Weights of a small mixture-of-experts language model, trained from scratch on English Wikipedia.
Size: 10 layers, 8.04M parameters.
Experts: 64 experts in each of 9 layers, 64 tanh GELU neurons an expert, 4 picks a token, a sigmoid router.
Training: a variant of Muon for the experts, 243M tokens, 7407 steps.
Below are experts of layer 3 (counted from 0) of a mixture-of-experts language model. Rows are named router (the router's row for the expert), up (a neuron's input weights, with its number), down (a neuron's output weights, with its number) and show model dimensions 0-95. Each number is 500 + 25 x the weight over its row's rms, rounded and kept within 0 to 999. Numbers have three digits each.
Before each expert's rows: a language model's description of what the expert responds to. This comes from a sample of Wikipedia text that the model never trained on.

# expert 0
Digits after the first in years, coordinates, times, ISBNs and table statistics, such as 197-4, 199-8, 14.1-4.
router:510522493523470499524515475509507519475502524492503486475490490506561420540510477479539529485505497474478534542500532504428535510470466512483528489495504494468465535572492545492508495559499516519481530474495494497521458489494496499503484497498481521508491493487492532488504494521526494506
up2:481481545495451474542480505516453529479535517519518514480490507481532410521470472470501532462517511524494477515487492489529516517461559504543465500506498511494496461517498506482503493493494515514498489431503477499475510496525513514545507497517527518497492489511464543507518503508506522527
down2:480531505490504466536504482468515526473495493503502496540485529542458554521499494456468487479490521486515547521480493515470512490512481499496502494496476493482533528438508520503478490516483519533501559529505536530508475533511434500473506532523478496512500471517505484502477453472488506444
up3:463530468488520475525503484470514559507467517491472500498528494513492511474526490472507519484496500433523493469483510501509516497467471526536541518520511516503480530521486465531517486555476547524503519482469531494504513495512472482535533496466445508468482481494457447512499529469493489507
down3:543484538482488506481489481506487476490522525517544464514475518525505464493431507503516500501444500586470510532503551523497499524479527492465478521509518485508519495450526485483503484488534467499522453484526471482494526494498517497475463483505502493492528504499475552490474500516526499486
up4:519533470520535490521487456537520489527488542501492490527538506460470483535466515479511476461498509506471506493504519496545526494447464530513523504495465481462467477489509527504503502514491492487505472501512501478568482432512503509460492526504459456516489516477511504470527516537523493492
down4:484523450504557511499500486487484506518539467487544480473461532508558530477513493492513504501505512491546560507448472506523493537527515524506530486502463520519458504523478506511516462490491474505523486501474477535473481554520496466544463518507527528496474485505478506488497493479478512484

# expert 15
Short vowel-led pieces that continue a word begun by one or two letters, such as d-ate, m-ost, d-ist, val-ue.
router:535516504483468514483526483495488493465513494466526463503530464459481463517513512533524521525477560542518525537531457516475502489459476509514483533494470449501490494545503536513523481544523516509484509473505514519507483476458491491550475469491507484501484477502479519519535516499514453486
up0:493469506553489472499513505525504558486476504474526495492517475502540479515504514524580492528483478520510487518522517490446460489529459491482470511529530535486523518502501539493484501469551498519458507512482489492489515442465491522479520472493538533516464492494499514504454498498482500500
down0:496521472473503526461516470493516503517509465524451488489452496487493496475524527512494511515517472498508515489497521505496471552498484510506499499479488505490499450493538458494546473499524508486502493548517558468517504542510468514517505501510418484544505486491547535533512477515548475512
up1:485477476487483524488531487503466511480491533512495491487517490494491527505542532499487451485507466494507512505518523476496526486495554468540510474468510506522469514490548528445518537564529508493458474514479485501500518486490536516539515520524466507467522509506491543478525522501489466433
down1:490485515494533449511529517507510531518491507501520508515448473458482451496506497543473520569524511493496534510507465508536454551488456480454506523513492489490539500544489501520482473468485489518508519506498485506518501551492475514488510470474482503496494546494445520511484473471483511509
up2:462518484458521492518497526476490538487521502451477496505478493490490483570498477523458499533517463505537466487478485519486513525480499532486475499471521517507463490513491562511556569498489490491524466498518513494481449509511511508492504507460484489474539512526538504476488524485499465512
down2:460525456482488449513480452511541454510472495527500485500501514503479517498519504519523478504487529498477554542522508514470491525510501521525503472525436459521499474518487469499460496495496458457500500495473522520556486536530515520527483493536497491535483470497484520513502471489531529481

# expert 2
Single lowercase letters or short letter pieces starting a split word after a space, often after the/a/was, as c(laimed), s(ent), m(arried).
router:498490519512492514509521497512522470478530534507525484439495482475489471506548489492462525455472514498497512515521512486495512499494511522480548524467500525473444503488541536547551550489532500544479472487510517519498497485457482445513477496451484495521492518505498486524495491485538487538
up3:468549540505549535506538517492500515519483492513506490479507505425515515503479538510464511522536502523444520522506479491482463512497484519488446503471458519506487538482505526479533533492496498474504477447504520491487463511465509512468527514488500508533545512495465504496472505508508510546
down3:519480475528483501534481523490503495449508535494507493536516525555468490517531494507549507459494510468516528488496517472534501461483507557531524486508507502510491464503482465514469474465515522514459574513498454503506495520513513489522468518477498476513467464500560501478508488486482505516
up4:473512492527516461483493487526501496510475545486489505508494566499463513535499501519501537464513527479441539491492478492527483515482525482496540479522537487483491493502479525488527527495482471543478484504491469483458484509476538544504540443513492558460472507491517516454485495509512507506
down4:499504495482512483517514494473488489501517482537517489458523483491523453448497473508505469512477509522530474499524531497479474505521470518546528518474536525491450455494512521537478527483512499462492499508471512538520505475474500500444449576482492502514494512524510504540503466486494490548
up5:489482503493520532556507530508522472480502479538564480441515474461485501502511483501477561493513497484461501493457500525529480513491519495500498498536542532493501511495484506498525514448517483498460528513440476518505525483510528487472504505510473519505515448497501519482512442474477507529
down5:506527556508485482460501453504484499476538481484434544506503510503489508526487524487494500506487511477502512495480502486463529474523448483540514498482424522534538497462494452491507470523540487516533501497511526503487497506494473492522485472483490541531456542501490505525483521530518508513

# expert 32
Punctuation separators such as table bars, dashes after dates in list items, commas, %, °, km, usually following a number.
router:483525518545489495484511446473494462503500525506499502500464538467495436538513471437522499457493532485495530549493505502510521514473501511535507500491452477530478530505518501499526536541544476543511499474514537492524460492505474508508488490496478547532475487497473519484511480509516499507
up0:507506489537520494494512519532492495502502490523519497542477536499498500507458528496481534487512528508515506552516538474403476512485495494542481468509460454481484504519471497488467485511541482498503536493478460520496493514466493512513515496479526472559518474495514491495501534547479488458
down0:480524550464502484482544463487481499489519505509502502466543485501482505480500477539489502513529540463522456496542432464554511429494509495478534491508485462487497499486485511517504511523480494496504470469490547500486504507487512525503476499525502530468493538529479492533525456510509517527
up1:492527484486527528498526465489512477482555511498501475454507522525510535511495465469488539506528497522517504465510534500533484481475463476513514503492499524450469539501541524518490529489499488469522471479474451486514513526538528499486477506476523468480473534521450516494482512490478567478
down1:506500480487527528476550544498535477498485480480504502494517443501484500484472534495521519537556464537526484500493470526462499535490498509497537515521488464517490475516535496514490523495509483530483511507475510525465465484537486502511478467491435445506484497490473524519514566489504507516
up2:519513479507523475534489462530473524511497539486510510534478547474526524474489533489481455482533468519493536465458463486509494504493477555482555455467461477478460523470489506510505536557524474517480515502514522502495501484506492514533528510493508484531490471511478504476528468482517485505
down2:444492508495517490503517490495512502461510484516458472466532447494512452524494462512525563502504509552485511505463533500449537526519524499484474522523521460461507488491496477468477462492499470495498490529480484526502513477465537522520495512512484528470455515501507496522504536538477503521

# expert 58
Early syllables of foreign proper names, places and months, often after a capital, such as J-ag-tar, J-ap-anese, D-ak-ota, Aust.
router:477492519519477533499529538521494452476483494518523468491436505455477455505535501493487589496491519456508525531523503513504506493474497492463486498514511507470513548497511522493510547487503487538490487501508532503475479449479491490493491457522506529499469479492484555486507493520518505525
up1:468457485540503489496531510494487444522479494496467536465489463531521501477491481510492511514520484489512514524525536529468502469488530475501525483520490524534512525532499456506489514521481498519524550528499492498495473446526503529493455455502419508494485509506494554506485487465510491493
down1:507507490490477526487500501491518495484527503491479461561452479479476509469474490511485489543510541489459507488498491490534484513450501540501519468486512455506510500470538523478552467461509459481492492485534546521494522520513518511507528484510492515504531458496524448496484567520479498495
up2:574478518524538515510504504493518470452519508507471501479531393531488481509482481499455512503468524487511519472520522505495526492470479535531492508521482519505520489524468494514500497499494498443500537501478516523504486496507508504484495465532501490517477507475523505513513531501459495556
down2:444519505474489508525527538507502475473461529516476502490464502510522500534470530539518535477530502499493448521526479491475477521546545513483507534479510510548493520529477508507471476488492522512505476486468474470507489422541505498540470506479525522485544505512516491488514498471509512490
up3:461505490503502475505515538502511469479529501493478464500454506502510507507488485467506548492498499560479510503469498491510454516485493490465531491481454472459450493507475506531489495538547523560479489522504498504466544473500475511469541485521495506511529504505449559502518490493484530522
down3:528487516483507526431469458507467526488454509524519549499482511534519510488495472473520544497479488439506479501494494487529515509509515490506487527514457513500517537496462513474509493528521516477512468483568491448515478485486512480535508531496509449514518494484524548506485467495499501487

# expert 4
Word-final pieces ending verbs, like -ing and -d in relying, hired, airing, plus prepositions such as of, with, during, after.
router:515559499499465527510548505497520531478534549498490493490473490456525479536528481486500487510500512457516505486512459512466532470492487537477505513485433424515494530523503518515500494525509518496523509497538508511446493458488467496500503506481452464505491509497479536506493516487532501485
up3:476492512468519476482506513476516509495476514481498462516476499526480552468471493511510543507495519523522488525541471518491532499463482457492504619508525526498499487494482480511485481522511529520489537501512489483503468508512510521471507463532496475526500512519490434508508522516514491463
down3:487496515544488545473529503483498524525515518494505526452529485477497536521506517457486524493495485452536495499499516451513496474563489531475478487502486485459506502466518486493501441507533503513487500505504506519443488491477431521510538529499479512488491526484562513474525480487504493506
up4:465488488464514470488504493465468551466482492499536528476467521515523494586502507509523497497448494497527516498465503502481524492499486516523461531504489482513482469490486513476481504473501499444546485499545491499475484528527525506493498493507498548536538482503509511541491442506482509528
down4:512530504496502558535490530499526498517523498512496493495551484464472496467503509484498516494493485511528495488478482541552529520540483477487493458505508529493476560522495471490553513488436530476445492501503478499504487460512475455498521523502507484465529495501478514455475508529493471531
up5:472523472499490513488527512525490469466458468497527527525464544494520522484507496524487478474504526420505521515509523468510453477532502491536508549488482472532551486504489471524488504488489514485525542460502544524487508517493483494513478521488451482498529505516474478492491457479499540483
down5:532519510481520441495475523478480519516518512488502477459473518457445511514510467536476509537501455493493504540474508512539497504455527491479505495507520517462474514495548530478521541475490544519514513537493520509526452453508510486486500508489512545497544492514476503471472498536484482496

# expert 40
Pieces right after a capital initial in names and sentence-opening On, such as O-n, B-ett-y, E-v-ans, M-iss-ouri.
router:473520515507481509504514526557520465492485480498533463491448517508465497534536495500504562475511501475484516521487469505509513462477459503489491484500525495514523523493513527492525573495544455542513541498498488523469480462483463493507490485457507533507484486506506545470503463513510493478
up10:538540526497479499511466474497518510487507471540525507464446501491519525484509490468490470485568534514477515493490518525517485496545487533550498489491491499471536471507498486482478532483480512517493513516493490494498525509560492522460511478493457503524497530492518486455488478417483505506
down10:501466490504504485473524546498468463515473550499493516520528504494483453489485463526510536480481472542538508482495487511475549511419523491465467517527519470527485488488466519504518502504542505467521496495494465483500478490464500473496513497506501515479481481494478482528499474577520501507
up11:465532502479497520477503491531489454496497498527492542507503501477520514531531525521513500479469480467469515543487472457499547473514481546510479513530471485534488495495493476465480505481514459450483515518505491529510440497482524538500490469502541518507538503500524494489486494567485493450
down11:517497499533520493500468485482538513516494507488464518503509517453484463486545496472469485500540501512502529490513496498518440493511490483485477484495502490439485487477490484485551540485491529540489483497528550514455483534564517480547517477501505492519476476505447521545516501517492479526
up12:485504517484511534488521508527541472500490494520518484432508511509497513470497503532542504473480508524496490547522492479497487472467534526457477558496528516512530471496478446558516504446526485509541485484493490505517496501525472515490495531493449516496491508488517530469482496484490563488
down12:495487520479494485506486466461487548489517493467534525513464534534485521499471534492494531477486463456513538485491486558508518524476517504568477462494518478504467511518505511465530432523488491494477480556493502494507471481480494505493524510492517481507521494526498491559534525488479499492

# expert 16
Second pieces of proper names and words after a capital initial, often m, or, om, ab, as in Prem-iere, Lab-oratory, Ser-m.
router:463522506489485528519532512487496459470511503530543472472431532466504504556533488507527542430510505481485522516451487508513494498487476525502514486509511513486489500506495552479530548490469498532492490511490503526486507473456463492508482485515512515497479486509480559467519471504523495511
up37:518494495475509447504489520492488497525487541482556497513472465468538493494509466531494504465510541513547494587530506507519516522522479470499513483538485510511524540489481519465494497484473486509498494494473489474483467506470497511552491472515474535511500479503491486484509456462510445497
down37:537514509532450502490515473473519522486523472537466518504526489533447529514516497499520488521494494463467470476482489503527494481516479474503439461481531488506476493521518478495487510449523510503506529527505516568504541487473512531469522524468497493495464531512534501534491529510520500454
up38:467497481500487479517527503449531474504517504558484515509518521489501483529487527461497534488531482500478483461503520510495491459465489479530460476500472531482463524526483507456461478511503462477520520509477523506481486522472513496486523464508457515487473527500517566537523514555526496485
down38:498492484476504512500476495507463507510546475473480518490504508494534478497474483491498481494531535528523533523472532504447529559502502477516464469496513464486534488554526511524509492467484516538508477500531482495494493483504420511466466507495563512516497497517515483483463486458461508511
up39:497483520492515530540527506512494472465492517492515497523469551482520499510513480474504504478481501490496559501506506535489481512484537535509506465498515508484531486490437539505467505468496574473514491526474483504441510498529523519541487478483459489490495489495510535577481518507482507498
down39:485519467512475486494487446501525528555521497524499501498522464489511517493518469544506463511490491490543482521468471463486518476495477507510520528507482496502521511493543496463550523517492457513478533485494517502551516533470463495449513531479510493488518480495494464451561463510486516509

# expert 61
Line breaks, dashes, colons and first letters of field names in lists, infoboxes and tables, such as Kingdom, Order, Language, Player.
router:488479525527430549496518495513476525493515497473575477493444469480500477491541483515527511459496523498510497536518551505498502441501512487547530499488517503446508500532495533490490511506512479547503500483504494514512451471537488469482469481496502516535486483502478512516491499488506508516
up0:461510469513500537505501497472508527492516527510529503545538458522488509498508505532504499434479535516517527507497504491480521506511500518467452517501500519539539536501530465519470491491491438523510474510450516474504500486506536462547496493503513482504502520493509495532515433509474469456
down0:552478547522501509491493468498501510503517494519502512474479543507493487495469517468452489548527497516461490465476454490471487548504496483540510502515462497463484466534449517491518496507514475524506500483532501532490492544464481520514492515468489504498530514485487494485451560538493540511
up1:510506507581489532450491502532508537523468510467517491512495469483517500520486468495561532506516495493500474501518540497460518482507483476515510501459509523516492464481534502514504514540487542539515469507504496505479483483525538494519442532493489486471516484499488502463477484452530532531
down1:509498486508502517486464518529506507454503547514475525472468460505516448529517536538474451497494519441490551475525479506511508512484524492506488475524535463510508515495439501489506514509514467510478505496517521487521514522484468493490543487520518515513524493506494449480490447552518465497
up2:507515483480465504491488496496517546476497479509535513542457454496500532490496508520531549471502559475513529460537538519519524466495508501534466475463459440450493489514529494521536471473527477505518495493487486529517497494529509478475495485500512479538510493497470509545475516509503481508
down2:499519509512554506513487489483524519529534559524467478475519487503541436480521449527512443487453509529546464529463483452486503518502547495485510481518517498511529493447498508484479492513507515479495485498481504514466469501502496497488484475488512552468486508489493511497525501494504535533

# expert 20
Prepositions and function words like to, of, in, for, by, with right after a noun or verb, as city to, intervention of.
router:526525500523470530459515482492529461493542549500522454469474525493485480530552484445485555456530522497505506509489517504442529525477477514505514483490510478488510486498524504479521483453535473514490482511521532505486484472464488515471504503479517506541474493511510524474486531500540481524
up0:511490478495549476553513484463521540519509508512472483460510520504515494531495457456523522451524539499494476491460526521485538512494484489489527489512498500498450558492489527506547523466487451493521459499478475519476501492487488501473523512467480496493476512505480451522495526504551511514
down0:511480509556495483444459463536468522487470526494551501506496499487492532476501489511503474561480467522498507529508459519474489514473471478471507550476459506534524475485513485465519497489490494452489481521487498517494498542519499556518501480526459509517536522512538491470496513511489495501
up1:496503559498522479489514511492495486508495496468499477489473450535465505482485532503533528530513500480518460542506449474496502476492509498523439506519523478523541495442493541484474486502534464526475518493517530494497440508528474507495515481522513507519553455510523468487478508516523491518
down1:500498482496453525559505471517480472501482494490516504554534535451532498481555477506518486493523511491465483554522548467482499481496544492487484498459519521492469522483472523480526518513513524487513482494480505490501531455517498466513526470460491506508477498491509476550496473449487517513
up2:529455528512483511574488457500483497513468497505527427471509446535526471487481505482502495527515482499507483529477546514507524505500551500511505457489534499527530544498485502465483495502505479516495540526488501481487497454480484444485483472528492453506489502517482489509520512517500519488
down2:486542497514476529513507512485462517505502483545479497455483492491515518487475518527512511502451501509508532487513494486510487496484525473578532476547497504484452516461501498470471463497504509518521526495456487455528527508485517478508476512509491499513442487570497479533535497475475526482

# expert 39
Digits inside years and scores (1945, 6–3), plus g and short word starts inside words like big-g-est, bud-g-et, ad, att.
router:510512516507454533524540489506518481497498507491530472460485492451517461536544482495517559474484538479489535540477511518465521484466494493468529538502510474470485558533515528506511517510507504542476511491507513509503474470473448480505474485469488490515485507487498553468502501522536482508
up0:494507549505486527517479489494442467466459518478515511516457439528499480523471475505484513497522488514504513514523508487489527499536476493497510504487533510488497510578528566487466549559510444516472510498499519519488475526474498492485476501496508527492494512506485513485496551507485493507
down0:535458460501542527492544503500510512508497505510508495517531462476535484512484518491465477405503507494477469523487496500548507500473520503513511474497519483463504504511525473501491519455501503492493505509517516450497496516500475539494494584517490505485521485489470515504513533542461474476
up1:507521485514528523482539469524482512493506520508540482456500490511511507559473504463484527451519543502482484500492452526478521470485511545481512487496471467529493527516508508481528526492536484452496527494506509466489471467491502502532487494486467507518404520488498524486521481520529493512
down1:483514512506493517516491484532487498513485503538507506485508500526504545474509479470479515542563472491488477500466495483457493488468519526481493511536546472494493512463512479468517552478498488469519456464519486445546537548501475505475508516504518522522512504535456521497513544495496461471
up2:511529479519496533500502497464466470509492501529517480539488510486534510482518450515479507497522513507482477519497472521464514457479478507504467471486471453503489497507522548519503509492507500505472520523493519583506451439531528525490504516481499471500561465507491495513512498495557473513
down2:509493505477549478526509476460509512522501502494506529535492539483473561483532485526500538458453512522484474514534513481516519514482495515477492487544497472492527489489474547514564502458485482504513537520524497458512510476523478496492471517513504496511557465486531490506484494449487471477

# expert 19
Function words in narrative prose, such as in, and, of, from, at, but, with, followed by the; also became after a subject.
router:469539472493480511478518496507552467486499531480503488521482538496479499516503514498479490519504518507483523531492502502424494479486459533521502505493462467530492546510563535491556482502531487504512524490524536521475456488471468486516493483469466453526504484502499540496520516489513485458
up0:452499538594469497499492505473455470517464495542500511462520491485469509464485491505484502521522522517537507504478448513490487535493490505514473538523472531514515499546475531465471497486543487510499553527494531493477503483518492512525516467524480536488507493472498501484515477509486504514
down0:519539466500492510514502503461500530503510526499439488560506467465504506535481526490505476486492490490495509511518535499485497503548531506490530532465523483519469488463498534496515527504490444535493540457470509514490543534486506519551504459496525477466487544484520456530494504515488495512
up1:482532464474497520493527514453466448514529497500454491500515511512489542493531486533454498514513535516497560512521469510492520488523514509490528508494465459489488529536474493545528487476471554487484455472483484492563515505521497494477480487480516506510470520516516483517507548482492505478
down1:485543501518511511532469492537538510495501525470498513519492522511496437476475509477445558513491474483475475488497487497480483509507489465534449478488537521504546475481486520447497507510515476519527535546506511510486464481515495535497506472485479475509517468498523513523515545486509505440
up2:477538507533498509563485542441461523475476495504495470489512485522490538467503519449495461483506527510535514518524485523487480516476468503515490507518493513488502497500467529515488464550521515575486481479460523480516468497498520490495510481514543518525510476513500512539497456484535492511
down2:511491496500507478493509494524481469447550498478462519480500487487456507484508511543496541525542542514489468497499500484512521452522535494489516494484502482504513441516557493486480513538521500496529498462525550498452479523500447525514482522532464549516509516507472490492495471466510495495

# expert 54
Table pipes starting rows, line breaks, section == markers, and capitalized name starts after paragraph breaks, such as Ge-orge.
router:488520491512459543504522466518500489494490504483505490526480521440553480533526494546501528512468526495518514542524513513469518451458508492495484546494466436493471504544531485483529513540488483543516473459506512504537486496511486521506474478465505461498481519500514503502493538517510484517
up1:460539492573463506500521472492472514481490501530545501481465464507526524465522482527514537515488510492523520466502514514445516475526540506484565496516469494481508477519539515481486528455461487517506467490492533510485484524485511514449466478492491484499468515509485480498503505510528496525
down1:499507504461519489490483532499514485514499517465475479510530493522535485515514539506494490523506483495434495561476479497541519504481464523520480481484539491511528493531466455515499485552517487474486497507498447442516522448508507463518529519500554540505497502481497524477502510501465486468
up2:500472477518503490485510493536483501541485532523507521533525483491461509471492488536544451514521555506512519498504551502458520533532543476499468551500481482515495495496527473497499512527523515461518493526554500501487446487478480497491477465522476507503496492503477470488472446483525461519
down2:454491508505483527519506498504562457479528485553500495469486511528517496502534495486500524499508466507501481502478486463565504495480524500490503516508541500476492497498487511480485512467563470491482535473437467501504546517509485485444478500511531491494502481517509533487498533551523463487
up3:432459487523491510504487465478516457488512513521499477497531470518474519487513463505517465525521485521454530497509488522499508483458489492489542465524576501461523495499470513519550526485499528485518504545484472509497552498491524499495486475528518482486467464517524509487492542491465503503
down3:580498501516508490511463507505509538504485519466490536527470481491503521490504564486468528502482496514518494480453486485481508486570500473492504494475466508549485524522469473481474474468452521474492536500517503495504484503493500466455512517507499500477528572485483500497519474500502510526

# expert 41
Short function verbs is, was, be, are and first pieces of words after articles or nouns: re-, con-, pro-, be-ginning, bu-ilding.
router:492455519500461501511517492506514497494553547499552484447499461460499476498513455477519516494468528503504513521516522504490520475515496504470528535498506463478489544495514504528534536509529541522495507498525586513472486494469471491507482481489496485519470496484463482483482531485518471526
up1:487556517505540447530500507508507522505533476519505500495444501447502498539509487556484514520495503493488485527482530509470442542472506504523496472530533487484509536509472535483489530500506487473492500477488540485494476506476467510477546492502519518506488491508486493444486502468447464521
down1:528459528517517513494500483501544487500525520503483514530501460509519552479482491499468492502496511505502549502485495479464544441536510524483487556483512492481475446489494503531484503482520494533465494517482510552506543521455486484497478515488532470474470512496528502558482465484529512515
up2:446517502486538505432523517465506510522473456498478488516509523489469481493459519528501505488499488525501540486531469523508477481501456490503487515539514531472450552506541461451515527510522504451495532494509509458506507504535503497522508452502506533471491528489511522512502479492495531514
down2:522558493528481509490489453518452496453515498508518530473541496516531502496509502483509508495517482515503466518459498511520495560500561501509498503477497504515537454473482545481519487452479477472503496503450512550519470503478482499476496499482511504497468546527519491454534470517482504514
up3:486544511489530501497507469492493486523489502526427479487530514490515503522498452512471487498494514515515515474507492498518524487522493540473471534486493466446506529534512517494513525528520524512498506530476564490505483511515496583461492497456506462525490466491489463507508491460533529484
down3:498454563507489521497513498491519517456505528504581539464457487503516511499545503517500486530479513508471461512464481493502481489519495469538508497502515505474481511516483463505469473510493486521481462508515540498480515518479501459532539502527490532457531496492541511476487513516466453508

# expert 7
Closing word pieces in sports contexts and names, such as play in player, ampion, ball, ock, ack, as in soccer player, Replay, Campaign.
router:506510529494430567508536497493546487500545492499490450450501527494488480541521485481519557477510515490483513520495495507507495464498473492512495487499487515503507520507504510519532548550529467492460524492484477503497506458479508460517477515487516521513434500519479510496517488487534502462
up1:466508524492504504511515527501511497482475467515469482533479496449495541482502445515452489509528506539495527518504543482508524516500509516537464523503507560513487518512509466499480470516530499474454481456493500500503489505528506498535502520438480552514482440492478529534491469517503475490
down1:512468517534525484444476484520498517506541536484480506495502506499475471484443534484519522499450480506525457534509532507492468516490474471517528523509482467472503494536506549502524486462509483548524485484522498507461503515483480514466519478514497466480551532529522504462529507459481491519
up2:508490525526490536512511515513490492482483477495530504503484492488514500482547507477514523456515530492475495541463502464496467483539510495531523489489549492534514495488519456530475470523485457446478528495496489509473539512477510525478515494500490507504506525493469482434465573466544516482
down2:489496536475486499565504501474544500472465533521472463467521522517477478514476534537497491532489458535477467511488516508490518522462532516436510515505523551434476524511488517499483529503504516499519497503476520527504509495503532495505481471480486514498493455513490457535514466512464500513
up3:465495485500476495516549462460530521477530529522478509517485538537520459481504523457542481493493492522504523516477485457504521517512511489498451485483446491473497489489543489530486493543506515516504502466554515504469507529512475504537492486529535495488495454514540490527505549482496477471
down3:520521505512518508544522505493530497504491524504478517495511476475517517492475451478488491490469551512534499436485539504469532505525508491515503499525521521530488530543517476481497411468465516477486537474513469519484486496521497547469491495477471511497468496500503469507539501471501551513

# expert 57
Word-final or inner letters in foreign names and words, often with diacritics or UTF-8 bytes, such as Asbāb al-nuzū-l, Košťá-l.
router:498499497485496536514540502512501462454493524491500449461440474491533485538511467504461550477485511518479495534477500505521486503500487557479487492507458482517490578550520543500503543498517493533475539505504510519494500480496478499482471495491470481519506490484495536488524538485496514508
up10:495539488464531506443520501500539484477491490531504498534471482518503530423525525486493517510484507488522498521511484500506523528512473488517521510521518541526538494519528482463525517471477446542504536496500485502508490455419498507504506509499485494491520479508487537511482489477541468468
down10:505527528475476485536502465485507534525512550479451445475486484471509504543489512509509479478482470509462518483467498523489469466485484506462515545511493467479471537495501517515472512519522509464515494510534460486516520516514480499530532500486468542475505474498558471522493528546481525510
up11:477480431476533526514520511530473485493518513522484544470502501516506456505490508535492422515472489488489513492490440526504488522503473490449486483504477522491476502505532513520507463465535533495479472494539513519546487492545466496530493538518468463476494494494479506509512509507510473519
down11:514517524494491504467554464476509486516475491508522503554501541494486500523495496492470444511508504517484456464539528506460530512534466501509512518491475463493521475572518488506516493483498520476502537530472490523472491488465522479505475436505500491494524506505524470518510524448525525471
up12:492572450466484515508499496483531489515505493484509487536505531524534487510500499491464522445492513493480498566479507500513535515509492551502499482527524508504490545507489469478523462491538500535489497476496507491437507538479528508494479489518483483497509501462489550503496482468528439495
down12:504462539485535458523436461490479461524479497545527451490464507515483495536494514513526540516461485461524540473496507493494500489526516496544472543534497487511497512443523490527460539530448514505479531501488514501496497484485527516514538509482513504522501480497488485522488485516505502511

# expert 33
Mid-word pieces such as ent, ess, ion, ous, ice that follow a short stem, as in Ev-ent-ually, Arg-ent-ina, v-ess-els.
router:487524523529519498489533497540504433492502485509541483509508495499498499556519486485512539495487524464491504514461514517436529478466493483497520523493504462439479471548526534498488521536491516507525549521492503493461464469465486502507478498474497521495480474493472511541521497541519491480
up0:502513483532513488508521479523513535476467497513477493509482515473552502522563494564543465471469468453488485481462448513444537487518505527470517475518499490529455506502519515448509492512472535476535497511498502483515490470529508501515488466530520497492512498513478466499507487483518528492
down0:484485455499459530499527516475523510501531511522505509534523541471477442512505474470454543536510466535485491475463524496485492512549477468507521486497492546472485507494522509519509523474514510496500546499451530508486492526466430481525507489502509508509523482488514482527505546481472494486
up1:476554498504533482492502487501514515481493484516493473483496447516505499584536500484519484500532557516449471528475506482470478494523479488492537501515457485468511525496458559475512509493491475510500518505484544502444526500480478493449529509510536523511475499497497498487518532498479501498
down1:529474506497537493476495462494494511503495531518510471540530560455497478488444504482482479483529525464539484508503511520482515481487513461457446458519541481489531528527469468498494507491493553481491485496524459491484499506493476493514497489507539448503538475528516524522498511472515483475
up2:513465469516490456519521496491512500509527509495494526493518494550507523468508467523486536477513506446490493470515491499485527474502516468456556549479477517506443461510513512511495481490526491522513528509525528515489446455476532519494485532467439518513493471495531497500512518537472520516
down2:529479520501538531541530474504480502519525500468465525511500527528470460457494544488533502517495529487511508502448459521498484474528470491525454463500500465440506486492478485491460521535465469486481516480477492498525515497526505527522520478521514499518545517501455552499494496511500489471

# expert 34
The pipe character dividing cells in Markdown tables of results, statistics and election returns, plus some semicolons and table rules.
router:498512529529484517473550470509488501454489497492529504494489503479521448535558472485516544487470501485477515523521477500478507510483475492525512553491525491501436527492488488473552551506555481508482560494496492476524509506502433519505469492503509505517499470482512495493511498527518497505
up0:493506506545462543483476486470508546511501516508497491486454534480478439477471480491437532508519485505491481553482527517526526501526528500489480491499536513491515537497510494497505481471548512517501497504526505471479470516461509538482478510531529538501479436517530538505489507493472483488
down0:528529512465560499482539538495494474497482525470452528501493500521502525527525521573546450459472541532492526496488500498504512485478484514492517512498481524493522497516494510546489531532480483490468507501484466544462499480489527512487488506517499470503502502477516476456487499451484534476
up1:527526525501501524478520481471470505494471498468485498485482525529486460495484480487492530480508501499520452526527511509447448478487472492477506447495542510522459463530520487512499535470448505520559540509509530505511468503495466523532513497513556479486531493501485509457471493476492494520
down1:515497513531468470504496492485550544500512462474518517503488514474516466516495508484464473561493486505501550473475486534536528535470506490483482536511487510437499548479515513503504454522473494504477512520451483497525491510511525454506478430525497541474489517507488486509528484502510495497
up2:502505501523518537518489448504494490488513497517483506516486473506529466480544534470590513506520494461504487464515512487466515465483483456511531464514506511506589440504489504538494505500503499526474488532505463489505510503500501483506499478521479486501475496495512531533492508555499525493
down2:516500529517496523479537540507471547488527539513557492475522520491482512489489506525488498506472494502484509487452484483524517530486486496490486544489451484474470514458494506451483495433486535439495488517512499489500548486491531522540473482462503514511498512523471463460523480489484507516

# expert 1
Word-internal vowel-led pieces such as ate, ad, ak, ount, ood, as in greatest, Hideaki, patriot; also are or were after there.
router:536483510488468536519522497522500458496506501496513503482488524498498476510532505507504513522469497463491534490490485509459527464477475505493512489476485420497505504533453554498562551552502494489510454483508524520485492483524449542495510494479507520533518503502464516483511470505501453511
up1:528512504480545493440473506475514540502522488520508521513458499562539512514487505503490484493497512482530497546490514476531490506486495504492531495500531484517503474488534530520488558471527535466497514494488520486491511543491513513495510431476482476461456479482532487559489477483467481490
down1:488490488501446502504500500495499492446453528491490494532522481477491510491504502494492499463508473525494464528534526502518504497510510483545468512536506536479485519477450517495521510569518468508496462495507526547502477435489465476484478515532485536498482469535490469527492516552469480488
up2:513507497461473512502501514496504529491535502515514505452498505515562500459495495540497487463516532502484519538489468485459517477518518496497510489493532554486493521522477509437485542508450482492523537473547528488483484467491487518474525487491504563524504507519465491487497473446499514525
down2:452482467509517498515565475478460494519484507469452478520525516503489490498490492488452485482497516508517507456490516533505498466485463481539455455495508474517505482526491473510534493524529547448489527503481534484503493512507471558525540493493487509548482520497533491505500516470523518503
up3:481481512488510502527528535477488520502479515530467499495484481470497506472557529499502457513452483478484510503470474498473469481531466499464459477513483498490470553521473523524525560528476509541514453525487543515448513454499521492506506479497517511466524483516528519502486488539489491492
down3:503521502523521496503460489497511459493493477498514511494520490467499527525502462501517523508527530495506470504509520527530510538449487519529514507528449515488523473473523445474520452453557462434549500475507496494530478550470477511505518517525518501543505497482484514492497491474474505505